Below are experts of layer 4 (counted from 0) of a mixture-of-experts language model. Rows are named router (the router's row for the expert), gate (a neuron's input weights, with its number), up (a neuron's input weights, with its number), down (a neuron's output weights, with its number) and show model dimensions 512-767. Each number is 128 + 32 x the weight over its row's rms, rounded and kept within 0 to 255. Numbers have three digits each.
Before each expert's rows: "comes after" lists some tokens at least twice as common just before its tokens as in all text; "comes before" lists some tokens at least twice as common just after its tokens as in all text. This comes from a sample of Wikipedia text that the model never trained on. Tokens count by the router's weight.

# expert 7
comes after: " ", "–", " (", " was", " as", " his"
comes before: "9", "0", "8", "–", "th", " years"
router:133157107126123122169167113166094126215089110102118117082108184166158170141105116195176127141146060164174133159086135125125136161109109165160149150120119102133108193104144092118128119123131109109167068145120209157174129164164173136002113090130134145155084132130087147103206136046105119151124126086119075145161048116133105051129090144162110135207186129099183118115110110166077106188059136149169118090166068102129130133175098120136129163094190119136103116077096145131183138093146119152106142176150129158130107065172136131109049152159120164148087091134162085037126078126158077088102131174137164078098059192099152156142144127155121190076095102084051086136143131114107110147102131144158176091131127145115114117110099096134111131194105105168139132092090138142117137165108140
gate0:170126190144117211139172131104082134155120140156131108118121102142077171099125107136135103150155193093095106120152147102159176149129075147070128148187005106097078146087127161119149122119106149108143102090117175152126134147105163154100139084044119132116144129216177126140177137104168113145105080110089154141106081193134150133107125128113152101179134142115110109184066066176131077125045110141160102140180123125146054050104075124084166120105149095134153103099136172127094081113134126147113164132105143177154147214103091120145124113079072096152169176130107140163137126120106146130119137033131115137181099135123082162142174120102151132088071060160161122145181145154087083107121187147146102170212098068189134104121118183166135175130205067183095118158168059153132153106133148
up0:139183106118129130136145098107146152127093081082139121143165048094115132149129144105105095130037129081133164137129108133138116133163122119151122107147155140115133131119126125123122095078125106165103091115143121182141119074112063159112090114074137160096147131109118070097159031151107147189117135156144168129169077135109121074164205154145175230084110116109160178130104134125109155111146165155115119101104106118131205111119161113116084158095205144110139137169149136113145137118083120105124120167125117127116066150120052153114103105137138208112123189149102091097131104130157144147194085165198077148107107126130136128175075164118068152054183129111142138106127190176077143150180144142160133133068059082206096150143143105078125119164102123148145084140177145149104173144099190
down0:136134125080067111143079077086102158151121138136130172128117123100144054140086152093137147144114074151156136137130167135172154174115109097165090146089144127121079151196136171121192127127128110080099115131098119149106121111146106160103093151094135156121183095134128145137128121149145134181179058135128143106104149175084127141139093170140166092147076151091123168139135173148126169166113168105149101137156148130131133102053095162106168083152129116141134171082131136089153073108115147095232102128110190154138210171131130146155166135147129088123151118178141141133108129132150161143087129127122115118101116125154170135146138115118147121085052129074096162132180099109157125132078129127091127150083132075059112109135119145110091142074091161128095149119157149193105130124135112
gate1:126117165093170101127187137125118118127085136109089209126127146113068103150155080130080109150094083155121162166093141102167074109074147104091134116124099152119092143109072161178122132111138101146127146129100172128118144172179102152159137152163150115091148172057109094151110170103145127171121142120117101095107133173134124157117122131136142163094146062107081104088076114143185112159098086132166109130084151119106128179106161111206106099153138104136112145107133161109134170153179109117135130124111106188091143086132161158211135106103100132153202120112165093109128148135135107124154165156030144145137131144173137130149151104112163127111068088218130134120208116168115095138132155113103135126132126152114135150134103138123167198133174080099101153098135138170125156142116081
up1:192106127120093136128082140058140143144200131153127143050117090125198105159148089081089109118089126099208155125133082136088133118111130097158078119151089144207157119104077100106112132145135091118154110139123119140148153158164151123143142124161116139114122139112122149151121099119158164111145122186164142146142156104201094127118122124139105124118100131103133125167100114129143225100148116105066131134155082102146178118136181063128184103126163137138156111151130017130060101125084125089122163123137152133122098082074112118140096119079095170188089121125047158147095082152072112130159108077126136148154109159167120152134077164110180216152152040134146119095131105109154114118129128146129140134094074124131116122188201140122125160192123099125147146159122106124117151205120084
down1:150094108115187128104120079074120060122160106100135154078153127139128117119095136117151144094137136150162137132175105107097137135174126104114107124099164148160170132131156171146138154170172084153086114138120107107171170098104180110158134131084147134128090112134127106103150097164179130100191128132145168122135152142106201123126090119123137151169130153138121114101112168117140052101135101169114091113107130141140094115141125176130141111145165156149113145157110150134099160140093126115173113117079073152138112124138142104122151040255099144130149146164107145140095130145098140116132114130130107068113105148144112085164101145148199195134095132125161157090092229095111151150168108107068182109157072104087156118145089202114102173066109141173103139167112105145164055167125121
gate2:130130129060170116124103181083116067112178140129122120166140116092086133109125153076255097134175113079123122116095162139141144185181100162169143206101155154145151202112170120146130167175125159163118142169099114128139112191143073129133113084177075130049087059187141153127133198110150173163074174117203115144162083133116127111162166186161122126142170136186092158157118109096120124093115147180121137165158148087143217110130114152160110104152100093093218119130112159076150150098178134135078197155185115150132109135083131122120061114123106145128153142035128128139168110105125130115144127103134113123206088121121113131150129138156065133186078116118133094129104073129130216131104154113092107142139159192178101149092138178183088183177122104131095126144125127115102142115076109
up2:124161124140031191109176094137108161139157108127131149096129131148007136173107075217184116144122105117105085100105160086095117076132128118100052097126170144148097092086118133054112127118176114112099151180137122104140159093128158126135092144121083147081119182129144104122100143150024133129065113089191122124143118117117126177132113152133131098155160091131130119070132117133166070123165177082209117147112155119127114112134154150146114109141094140127125134133073160170121148111131139123133139085115091149178186182186171145134136088121117155071071114113115206177105109120144063114139203158134135127122170110119129120145096063122066121112153163171087085167127121103134050087140099157081109149164096155139156124108142167100132150113095186075082066116108123113166117093131135
down2:140077166120206130160125106117110105049110154116119112120119123112118078196147120156155113067173109136145150100150138136128096123108136118142079065097175162145116086156113124108154177160084141136131111134092154138120115145166141132070132101134114131129137106110185138131086136161168137132088119156069123146143078113060100116086115095125143085070140152097126108134159084133165127079106058119086087167145192108032113166107118117177113137192154118089134167095166174192036135124115144189118062130125163105067154138087123142142126125191077121137157107145110100127109135101200172113107124078187103106117159124184121113093144125057100156146157109088202099149156165141161070124154162113133117163149151196128155114143210154098116124150115177100175100136146122099175172163125161

# expert 42
comes after: " |", "|", " was", " a", ":", " December"
comes before: "1", "2", "3", "4", " -", "as"
router:130152085187120100149133033129113129137124131101123170149103125159139165121074064134147156098172078175107124135102103166080142145132165115148131190143128096103104103158121119109115170066152120077101111127123115165132072110101128144080148155179132113113154137107157129142154112113099110094134169085141133135176086123141118072125110150163125130144142096164148142144130132146124102113075075130095125126182113158111104152136155078154073149140161094161105137101065085142179114136169118101165108165146103116194136093082175114113165161164072139148110093112104167130146039130063085090121154153175169069130101121132158193184180134152132122066117132136121122149106111121095115136164103134098135120106122111158122078122115098195160098141130127105120159147130087169138155149106190
gate0:181114100132141157166122073147116193193118179148058162128135034137116114135152159118113050097148141106116121132145109129115077131133136112124095202108143115151175123215173174145118128149145132149102092135080168173143131149163105171126092126095102100149094182119122142129148141179155128111061127139136088146172089090135111093127172104192137128156172067178087128142207144128119147121153111123127157166110097143165144147107205179118127166165132116119084093130118149129091076145194151191112120143172171137157135114036155120131157129125132117183121133098105160157120122075115134166130128114085122064113141130072142111154119089142113130131110127165111110205146079085131147116129165134097073127145126193077158113119172143099079129137113194133166147117109116068102131081134146
up0:134125094110147155108161106127153192139105076119169141109090100145114137122158146103085067097136157121151122085129107125024072158155164183133089177114096072107157126178126138156119119125130099137087143146134121120161172180195083174154150166161088146191112078188162126080144170195123116097089121068118158148163116167120128153155100181168153143154186101184116137139169120115107169119141140125132120159152164118081142175176174178144122145190082122077059118138115156077124118152140102123112087137164150141134178196082164113145159096098165157156128145079136140107152190115109064123120149116143078115133106126116132115143156128108109107159126084155139094121151110213062125119109128155086087147124075162107163091106211170127052077160138128074118172149076102085085172153134143
down0:109106127162083130159111113134157120142148135087122120110128157130143104138102193112183154157150126101123110093127149181146109184143099088153142131154151131063140144128161094075150110095138135149110144096123180149102111182104196154065158084111077097098109142055183142124142126157159116108192128099106166131099137129143092091117134119113181108114099060121126061146095132124143211112206149147187138191131117183135099129128130143135121085126089097109103091075093107131085079194149161126164141136095104091094115135182121148123146132103106108122142150078054127149034179158098109171119130108096118153172114145167164175124052095136102141126127107135100147161144156112163122183094122123120121158136085190101093090177066075154142156099139148065145165186156126178067142153150105
gate1:139114103118113065128185128108105162126158155067197166074168126058130134114095068141152168171151154118120140106065114148104148113154127164188130142086154107110142124193189097163140122109156156189102115159183159129099086130059097171128096104072122133130076096088091121156102146127125164121114113150103121107044163145101120109148134136233131130109102131106084142112117093117119156114177117141102136102193085116135079140129154169153163096195142094081088100109114142115166079199142159016076160113128169137113170158161148086132147199105142103177128146161147088143073108095142163153154137182127183150169188160103135108158166135121117149119123130146104090157113113122162100121149146135131120122105171141103175101134101124121119105141162163119154205158139101126131106154144138
up1:107111172140167121160106147142158105121084075150084113143068155155121115185119170167128124082122158121106107171156141110105112096152118079065130111142085140159162126085086130093055129150117095072158100071049065074144225129207164075097161130142177117107164193172194097091126144108147098130105124103161115095138074140149111116102166148079104133182130143124181121160146094097133075124121104143129083120061187092098149111092141123090098142079100175151160185126130109169066141041068103174143100178140115123110123078119103177106100088173090129054134160155120168106169147139114162117092109122142075148106071130112112141039087123125107104153165076075143125138111162097088153166123089131113124144162110111119114133142114173090122114140118122181099068096078150105116151116117155
down1:099158051164115140118175129089133135160059160142044088110085179126072092130143116136094165134156088192121132206113162133147089190108189164135119132091116111148086087100079126178138155140152127129141108144147141200098109120098123058090094139186114123162143151098151215167131149122087080177177148116127095115155182176137119141065122120184165124157127123174101141111115154098122136095104088089157136146082156150071110138105147118081094155151142118093111122159095177141123159101117144135123134135110157204166166077118184142153142125118082113208104145111100179142160142186109142074180111159137123162151160171097044118154179164157147165121165187160110192098196106112123117102138131097125139092122136132138083111111137122164101147142129158121167193141175177121106208191175090
gate2:126166175123171118094130119113178171171162071136115175157161126119146156133145131092138098118146052128164108088136108171111165161087136126123106179148002090103068126078105086139055151107110140142142123148111157132123171119100170184062150098035124075158089178130112115135179123131085116151115175133075143111140155120144129134102087120082125108169076139088102081095164159134153210133163138127127137073137045141174151102142152126151103169094063117117121090184122086159145136132115129175139120103131154099166159115104113112131086132138177101148118108165103100079151118049153126163158127115135121138147086112101161119127075118090142106118129137168115077096140118146118090100130055110171125119127103143164142136149157083144133134153102103116133143134172180130134071150140152
up2:104133060124119165188117134161149130134169114144120129124105100083098137053086139126099202142086117117086175131128150141147057021187145116105157088188207089179128152158120138087204137123088121144077080106153158093100151188116096081103163155183141132116132099106106139175136130102142187146144109129123094128169151155160134126129171151108135054139159110151118134089115147112135082143134147150105183085162144147126120161153042087079135076109175101080127165140134126113180135045153160084169133162095098138139112119177099118146084138095140166121149126151113095155116154141159074133145163098096097123118169127151157183163108179141125118132182155137151120119133101145082154133130166148097175167177173072112079127168181134112080140074162133068163120119091097178143168132097078
down2:105169140152086135144086192119124119167107109167102099166089162136137068119098149120103077090139147091140136067102097143131101125114102173152180134153135107105126137083110172160118143117132137130184088104110146134150140128097185091066151114092111179098142113128144152097134139119212128086091145099122130147146091180107119125128096123150131143139187042151021070095111163071110148098118141150121093154137096163123134140075100095076145182167123080119125169105191185086127164111139120117125162145099193135127098077110131115105034091082095113161120072121094186102121132149138109107119111114167147093115089159100126194148155169120173140157051137157122148139138155201139137082129067115105081127084106163175084150120089192188126150177112131165122152159151146206126125122134146

# expert 26
comes after: " |", ":", " in", "|", " /", " is"
comes before: "-", "1", "2", "|", "3", "The"
router:119177165112166146177139078075125138158085098143096093135131120125133164165086188131160132105146122101112142120100113130091094065111109096173169118131131011100168137179132104111101105114175132099133104086127106208147067166098074176102169145076130144137110147103123099193137098107064153170138194171129142144124106149153115041123100128097128154128160097093173140158061197133113100156083103186150134089113115090125153143147066101138108174125164115147186192108120135152162145125129139079134102116123099114192142078128117106143160132130092117143037122081132116120153096120099154108079140150189136092065085085080115103174205117107121153110137097116091101140124169150137129104131098110157116113137155177185118068148130086161120082163111079152104140085119089165133178115114140
gate0:134103104101160099113142129087161120058110166142092161096150118162132102114048180103124042138180202125100118110100126163130100176105133148112165134147127084103159104175119103145131089103111166113104138124146087145109108114135120168190162160136085087127135126143145140148153113099108151097090106133105138148111166121148125135181126127135122098165157189097141182136095123173083131135135150090146101146205148128145179117163127091072123103163138145130190100099108078152097048119162151078159186154109126120078133112097115197174182117127103198098120156099073130102198138108108111053149068179117135123164107079197068165141144109153182131087153157082079093136106170087110192126131142084118116094132132164142144111137143142144122098156083117211128118120148137120086151161188147
up0:140118113115144086106121122075179119087103165142085122114132144172128101130059183087132035138179185145078115095127100154093075122108138112107131124117165082118176106153145102156133117113093147090139154159129129126088072092151102182163144165175070050132163172152165149162145154079094177143085092116095125142111146104173113147171106116114134089148147149106105181128077148141094077126137175099148094153204182157161178090147106092108110140179151118162161133078078103144142075154152158120133170161089096157057120116102091146162228132123128150090139123126090164074194156130089131083155097165112157131175144121162072146157124115085146134106171157088109125134165173081084153078150127103125150101141130129158118089118110136170113100170096111189139141117130095134055132114139113
down0:139118155183124178159102107103102135124064118104110158125193147166171108135157134147141104161116083086119139182105130116109084111088065096127133120121176065119160123075120163163184129180127105164155156184193088109072105138151143127154115159104093090172128137092131139116126053100106091180166167153089099093129132192124165151118150110143193139141159082075103096131161152105144129144080173119118104124134117158066144107078149112145170091086132169125100146147160159126120131155151141184119137133128140169149155177144160161069155100083116148113116184135111140157202161077156118124118105125144054116091190143072152170118089149074100136138104129171133124136112173138172125140098121092147098060100121152121126108077097137124144106184094134222127148121153168145228150097162125
gate1:110103110168108140099111074049074182115153130118122167182105117159106176069081171069082135111164115070141153138106120125061117122124102101113092122131151077115142099146121178109055151095149129063152109073160150151148110194171156116098104101125113045142179130159179133186116025118110116109148119126086120129141196096129094119039154066056121144126125088113133061120036070125101112155058121152169124128174206116129105138169103115154104113124105118162023165074158141189097107057136124115098065143145191099183106074121107161144092050153091117142099150149133165098095158076098108145106121133119157095134070139068059101119124124107121140125133140076161153074083112146124118078132184134092112109178143115117117090190175129147064167191184140106106155084107196117141140122146105
up1:141115126181090091120118114082096244118156115154139146163107129163128141074108157129114089159161185120190163186134153128075121129095123096129093139101136104126131084131099171103093147103146129048173139070165138129144161150162148128096149083124088082132143134129196139165124049122086153122124128123097116095131185118095079172076162095066082138122158111113149052141041118128097171153045088166170113119165166093138124114149144148105130122100120086162031172123124124184105139054146137114126085170136167109146123054140141191162123029178112078159125099128142163119081151041164093152126135138136163123131089139091065092077135133085115107151137158084169128088102138124115105132133178141108123102116140130109173111149162121161075185168172114092102128111109176090144092104199085
down1:146142113154101120143087175182097133159150145079122162153093126138152155135089088130076118159122163110195180081120156070116156106146085170159116152180153130130145184100107082114113127140137083095171101127111107090138095140163168095204138096112163178132122076105098128202167128142145172096174172167136165089154170148136100099089170131153107124150139110179130100104122091139180105122113113177199088127077171113175084178143103079131112100177120134146161166098081155149134159093135119162116119154155147093154121101151111120127121144057127192146157150171104119185096155110155160157122133143053154106152149099125160176114154138201157127067166131146183160162099174116146092112056161147142148176056069105141155160092111190191145146101209152093077118107147071193124152131134172
gate2:144127143092106170150120121175124128122176211108129076125165122162185129132189114100103151145135081135116195165102142144171159122153172074106075197126082114120136132164146115081122121116102133110113113161131104167136152200147129071179113093092072136124143074116160111129112151159150135146099136083168113121117075118092148113126114096083143140124150148132127086129183124177136152162087115082139134074120139155112140113094051163113187129178133132107159008130098108108111137115141174136121135134189112154111160154132156066088110108097156079061096115150130131114121118118130157185181020149143080114090151146082136142092148073122189148112133142116106115080115117136183144124139115069111103130148142112165156176105097125157158156125096092112111095123109064115106164136144191
up2:115126085144139114099125196130169087106099113153115108139125125173097127110045114182158088126111128137123104129175122112052161126122114119155084056127176175153111083138068092136136172112069126157126088064136138134103094131108129187077106167162197098077126142129126152139143100159158120145168118125099158109147127137154122151128080181172111120153133057161100116137091146103133141049171164182153166149112139094166118143150191077131106140059108117159149192128103120132110085122134106152189152133117144090165132129103102189126137131140106155215113128130160049117176144125121140105125170118130130151167143146200120111142110167124136120138104113135162138147121107166105128101156081158195180128133116109079080111177079136091104105121128178105090188161109206168152093119088141
down2:122137135090129140055158162154169141172123166173134129139090091105110125130151108145159146159110113096143118137154159112103179104231116124142115095179179081117101126133176091112113104123137135162115078118132125094159075143143100101171119186138084107101157126081121078128093154122136145241110157163139144173152152140125150069146113060187117117124148120147141172123093110136114104217103123057126167122108061135119132151108111197107099100100163145162102123140134093165180135113169148096156090166125188095095141138158119033164131129093155071112060150126165152181173103142131115103093107125108154087153095146159115138096147078117107143151112136107132190114097084150129097148124118095125177117109166126045121070125124122136114109091082217072084116177158203101136145137167087

# expert 36
comes after: " ", " |", "|", ";", ":", " in"
comes before: "1", "2", "9", "0", "3", "4"
router:108136089150145110144127080087105150174080124124142051155123138141137157152112165125168145109165127150067114136074077138131115098143154113226170171087155080126098137135109095145081156094133132157147116138145102164127125117152090118096174116115098176131096155139134137140121088118106113121171165115152136193138057121152162069137094141144094179112127116100142111146092165113072137159065101145133141066174103062106113136113119078146108185152179094094124197114089120098176121148124099114173151116155128140137149056116158137126159123142087141147065187112179122103144052120140058096042118233184168078138079097077140069184125120154067105090124139144106114155129188171125117091175117083178160124145140133151080141092117130131153132143107125124084149113084129118131177164121153
gate0:114147136078075106137120156132123157108093105131118089157092091117093134167110132127146091100073138043150076130083111183143129157122157150097154081175148066189107147126131076138175156123129143168112087183148120135115178110132128143143131121075093161129044177126103106137076072197173098121152125089123118100103108112140170150073098116105127130155095140110122125104074189111148142162174113106118142108173191140190046079170108142077139139109163118140154189149086203143148150137151134116142111147094111123156118162082176094166141090139161187114162159122177138191058129130176098146128217127161169167100120124103169094090091158186129121112138128120151144164114206137153099147120111085126141150148133130118112117088129114133100112154115108139145111136140097118130163096064088
up0:103133160131199165128100128131175142139211116121167158201120156138103080140176121112150135084184116151082156144152114146103158113105082139169099138132080182089151101135122139142120095088115176101105146034143154114155104181100164098131099152128160061131202096140173114070141137149086103142115124102096124195115160138088121140135181116114136127175150110107110136123127108133123109154167157135170161121150165104089203117137141154115140085193055142133096062079176138139086121116128175095141126087105164179102093105164111116139125158135188117130110148155124111096157108100050150079099116071099085125160156119177103192128149114083121142126107129181118095162106144129151115127168108130089107113158131114173142136130063107121143223082119160120148127141136180162222126112111106
down0:132156184113077071076081154139096147157163128118143146119124126040113168114096143148125116142121168143171164085129121111141077172126103122164109132154123105164166119113115117108114129131180100128111105156146079085146181126119093140171082092166160190125049162079121133134145169091097118175189124183144084145051141078109166134108146115195136120119140142166130130114137092157148092115164099100176144153137173107096104209121139114094116195044138095153138128095138133114179130142139073124116131154172085166147122055119118145135133109137142161075119062138150098162117108171123163115080189194128158111168166116172179147096066174166107213105158122126111179062092133163103087071115144116106114152105160146121159183117134142173089104118145082177179080125172103128090128142120105
gate1:132139124132081217098159183183095133096190117079095090161118132131172142099139135119159099089144128065127164102078147141137158140135099177244106090119087083113134123108129176156160139126134133128058060121118136161130125115064078144158183132102133177150134170147128168158139145100175152178144147126159170148135133155144126126169187092135129110130123079109114047133110070124152088121166131161110115142117119082161124176112200193178145046110110147101211151138156118119137150110090176116087145079098140103080111092090124084122134150136116123125131081147124116151152093094116112131127109139172158107147099071170142143155144148065057119098119202103113135154147149140158162128149092125118140089109130154059140094144114110113151098120131120121082092103144038112161142123089082
up1:139165102119192107159109057088111118121146124130112158136087122153125152127105124082125110157101090149211136160111112132089131142133158061071198141111148135124113149165078085096148118126139146135131128094139126123119121115176153122105120096157068097155098098122093090143097101119098115070067117166046112078095181143072140139106052098088140155138146124149181142170135192101178107142113159169218136117165116144123144096174101129108132118076112113140088048109103176145165111101165122125075161153195093102133106114138162114149198163114135160129163136111174165081118211161147081135141148079127079122129166119107136142094118143182154075188114136142043143090108115128184114056147175070133126145109133104146133116118114162164105053123117080088099133112156160147073140156101135
down1:098119123164098138148100134118106141110166094079182095086153142108049138111188136138133060119181130147178101134199122182066136092101151120162178124142168078116094128128079178194141182118042150159141175150157169121111121126078139133106161137127112083105174123107137172113061131095114129077124105185101140140145145089068123160083096081075124114143122162122133145108203106125165158123146165091148105136212112100135133112147132145116121113122185142124084135121152134114109089159147122086074148109125126159109092103090100173102120132143127097156080162110057098091155136147082097158071138071136135145117113128109119133122068151186135141106122142116143098118140135086047191110100130119208134121208170151154066110163130142092115153143152182140075141108138152141107112221195087
gate2:096167158172108208115162114174147130159147086133158118166091098154153157120093084107091162179159109101094152111149119132112097071133121109165167103107070128110136136120082105152095116143122115115103008135052151190113138121103135121101155103133128104147147196126129168139122082124153140108103097137116181197141092126116120123090136065193094175128129147107134106081118185149132103133124078186126130143135201135132119131162115143157135095137105168151131133173143184156145097119155094117162180081133093148123148109067170137125174156092111122143155151093106096110137068078152098094083152119123076098109142158074185122165139103136056160115176144138146129111095093120185129092120123221171146134169138136140150122160122121140135154121135059118087078164139118120140124125159124
up2:087153118080116136111058112085082131072109140150147140099171160084163112092109166148142125072136120191124167126115174195131173159131128087152097149096146148127117130100162096061168148172113134101162131164159133053133116148086164130180118131152139139112099090170182109141118174109129098176166105083165125079125157141154126125126147200067193088134136091117104109168127063143129161100117150129146129101133083138109170115110172118181125169112133092103143147082159130069108173214120123160134158197059169184108127113143129138175116090152146141163116108145134122174116123176101169075182119125124181180125091102159079184154109114073133136158148133098061081127151110152107165170078168053114049144079159106155089120099134139137089088184153124083123159120142128116155101139129224
down2:150183127111133204113141105112163142128155146149130023142195054174170073167117101101131151130110135133123168127154101100156094139094156070152101179144179148195133170101129092135114171132166136121067180139125102135127185157116074154129131068182165099094028133135143146152130100144148107143169154131131099152099135090142135128153123134090110118085151126185102081174130115186166095111101113111091114076127132144157043122124089151081128171198106138111174131122145138173099124103156166158120166153173083087158144151147121168084181190136169167111118111162136135148117174139064173108107104146148108168138194086152107075079177180175069120162117115171122121152169169203185178171134126165105140104162145102134112153065130092149122122128110143124127149161140108136156077129154122

# expert 5
comes after: " ", "1", " first", "th", " second", " First"
comes before: "0", "9", "8", " by", "th"
router:160119211157219097143136076082057128144107114151130102106120160106138181138127086118137128100171159089116118153101127155146115157118100131177122114168094149162073152131148085120125141068136077096166116119115144140111141121093113111130158136203087181157000154121095125116106133109148207055161174085179075164184054161119119113174108164084109116145162137115099163079093179128115119178053054171177121133155136079117133141122139117166146139081238168095131139099082115137160129087118104128137139129135123124180157123032167112079144140098157133154106085100146095087096111077144093078130080141115087112107099086176107135211185098111096134084141107129112075207152124166115070138093150143117131117172168112119109085123120128158121173169137123113132085111119112132118181155130143
gate0:128175107217179058114186119118130095130140140142129134128117096141130123132112119153130106121109084186101126100135135125166098069171124105119138119136144136136105124097137104144092177216096139151104164098115146107136068112062143151116145120100109159115158127114112120083189153146091182228168170153082141138156153123126102088138187143163150069174147119147098098116111130118108142106158110118141114130140134149144129066183133090107140181034134069098127125176087099085115117089105142071106066137148134115103131100114081157138177121167110162154107129151116094067102105072147204066143105144085138157137137146132108188148139159146079106096158090122110141170102105164109179044145137113093117098059145065145142154149069181126198091109117135111065143094124140129165107161171168
up0:100172081149166130134162140172134110111115174211132150177155189135054073109108127153158123132149139108125119099178167143118114160115191177116120082117169062105132150119144137126059125075126144123123123151096092098139138121159133157101106109168012085115134113118150134088174097140135071091100173080108151101155138125082090131190132094088180087124083108089122137127163137137166114068106107176098172134114067136097087081072121152169095126160104157162131162129123140119103141156096103190117093144093212121162144111143154117097132083167136108094118140127167120195102097109114131119138212094130163145148113154082095149114109102123162079102120176130147097138138104109134121161108087078135123122149151149121099132064031127124090163187141095115140102082093114127128105088149124
down0:060116137143185126124121104104093161151108094080103199103204152117141140120108134134103148087177144095115109147118127105165118171122113107219081088103140093130079136150085096104160095124171158152167112094182100089148149138117113080124173030151096121141134162148146108122131124152142123085185164138140144150162129134155094147130126147163100185097155142127128187132118087115154133127145133185132111102108150132178186128129210103182068153111160153083108105108172209090160064145125150064144099103113101171125147098168117137148147124134127149160090136168097202151145148176159146135151093086136107143114182162096128086117091142117164122112096091162148149139146150064114167093121138158038148137212115129111102136099144093118100153166118179157141124123106089077145121164170111
gate1:191133134134172098119074117135185114135155139099168131104159182120126118138129139151156094116101075103126066156145116112092074119157119062104155100139141063115116108139150115115111173099092123118137092146110169127106190136171118168135147097139150149138104129096165183134135136081185106086119106105108040158160109189140112163178170147144108142133155122130123121123049184157111151111130095124195125079102138138145161122114129115068210145115149104160154180088114146128101095092076155095172132131069050099149098132087093120085127124120085153154149103101131111113130174161124099138076106089072163093129141146088150168151149127081169098137133098140132136100138088128124103109152140192136133124111175169095114085138111156179126141204158167183163129128109181122134140111087109
up1:094121116135055139103122125113116153127055157117034126138134104108175138122145146110134157159202165121114167068123082155182179159140148140140127142078124138187120114117138146100179084197178105137110135117139085128118121150083134105113101168075113118152128156155141099111128102146070167134149131119107163085125115086111082112096100123092171118137090114145076139152170064068135145155122117139088137142147118156146131138155163089113043149121113128089094081170108099186130168144110116151053157096169198135091128090100145139139155126149154096124120102136150139129102084072207126146189169135137143154086135078177106028092141195120112187150125157070157108120132137111160195119148125127107149175134071092167172135117140096051138098154110116092129137119134072122086125076099156
down1:093127143045113110145125084115082110158092090178144121119145124093104130092135142144108106128169142130106156103151119155150118133096107074156140107081181199144153098081101113156142112143131101161142159107176095165162103158133151092082139113129063123122134148114116071166103168110081138198064115094190165136078136104118133119116120109190143116073072150100131124180151076147117085169074195151120152137150130150064170106223097136123017094122136169091074135121126115145154095103104081133147122120135144199099103122121131142112123135101099123114117117118134123121069091177139159120133124073149123161176141134142167149100128140127085143116142147077120122110084122098157127219108076130111158159161103134141121141141141080134148119088117158104110135114143128100100113144119116
gate2:171130137186090083143119145147090204171132108119119126105091151134125125199108147135132115107137109120125141149159146082099156146126135160130107094149116137133141110063155155110149157104131089119129126130124065144158145104137132103137133166167124104083150159105176105092092123119169156116082150105118114084120057153108180103117103146088136114152134176181129058097171143191097155128055163080126164125157130116078101071096126079121149109105175118158112151199082134114121190050092089113134127205151182170152168082095092106156069188084159144118135154112137119125117074108129108131154109108122157122112138142202143149128186125085127151134130108088128074160134095146118097185146120065183159113164105122167091080122141117138130132178088109151159123065127077148149074083161200
up2:166141109177113092138129156135123153179141104153098131123117140134136147172098155126131103133128106122134125115118190124088152170113112137118119155132145115111127093085177185110184161127143099076124170136117086167180153098131122107130126149131119076101129138080161144096089119070171160113082155074103128029128127161147149107111101146064146098132156146159189105107145176173106171155092136113130130163137140140105082078094142126105137079119151146168172142177079128083124170043126116146104117181160182168190163095072065115131093161070143113128134127122108134122119102126108147118155104136132145130105151145170135147052198123070146148145128131092139092151107069166124098159074088062203140144123121170185093112141143108140140132145113054182157120056097109125141123077145186
down2:096135164114113116111152137159216153065121077155112084089185139175167128104119125173147119166138170100134157101177176157140149170081158161127102081114153159152105090120110078149129116103167162140156163110080120157131115138115183186106108166173105077201119103120141119118123127132139097171133099142106138125169113126141095114148113089083114116104102175161136106159096149140102096122126126100165137131135138106118125139175070098096105123153117070175139171150132135159078084122127082141100131205132107141157096129173160073125120094151101163129163175156152201081097128096129105122104095117106061105150168156106111116172145148157095112145119182157115079141156115158126145091104097088167093130120129117117083131124089079200121131134129143142187148104189127094086071164192117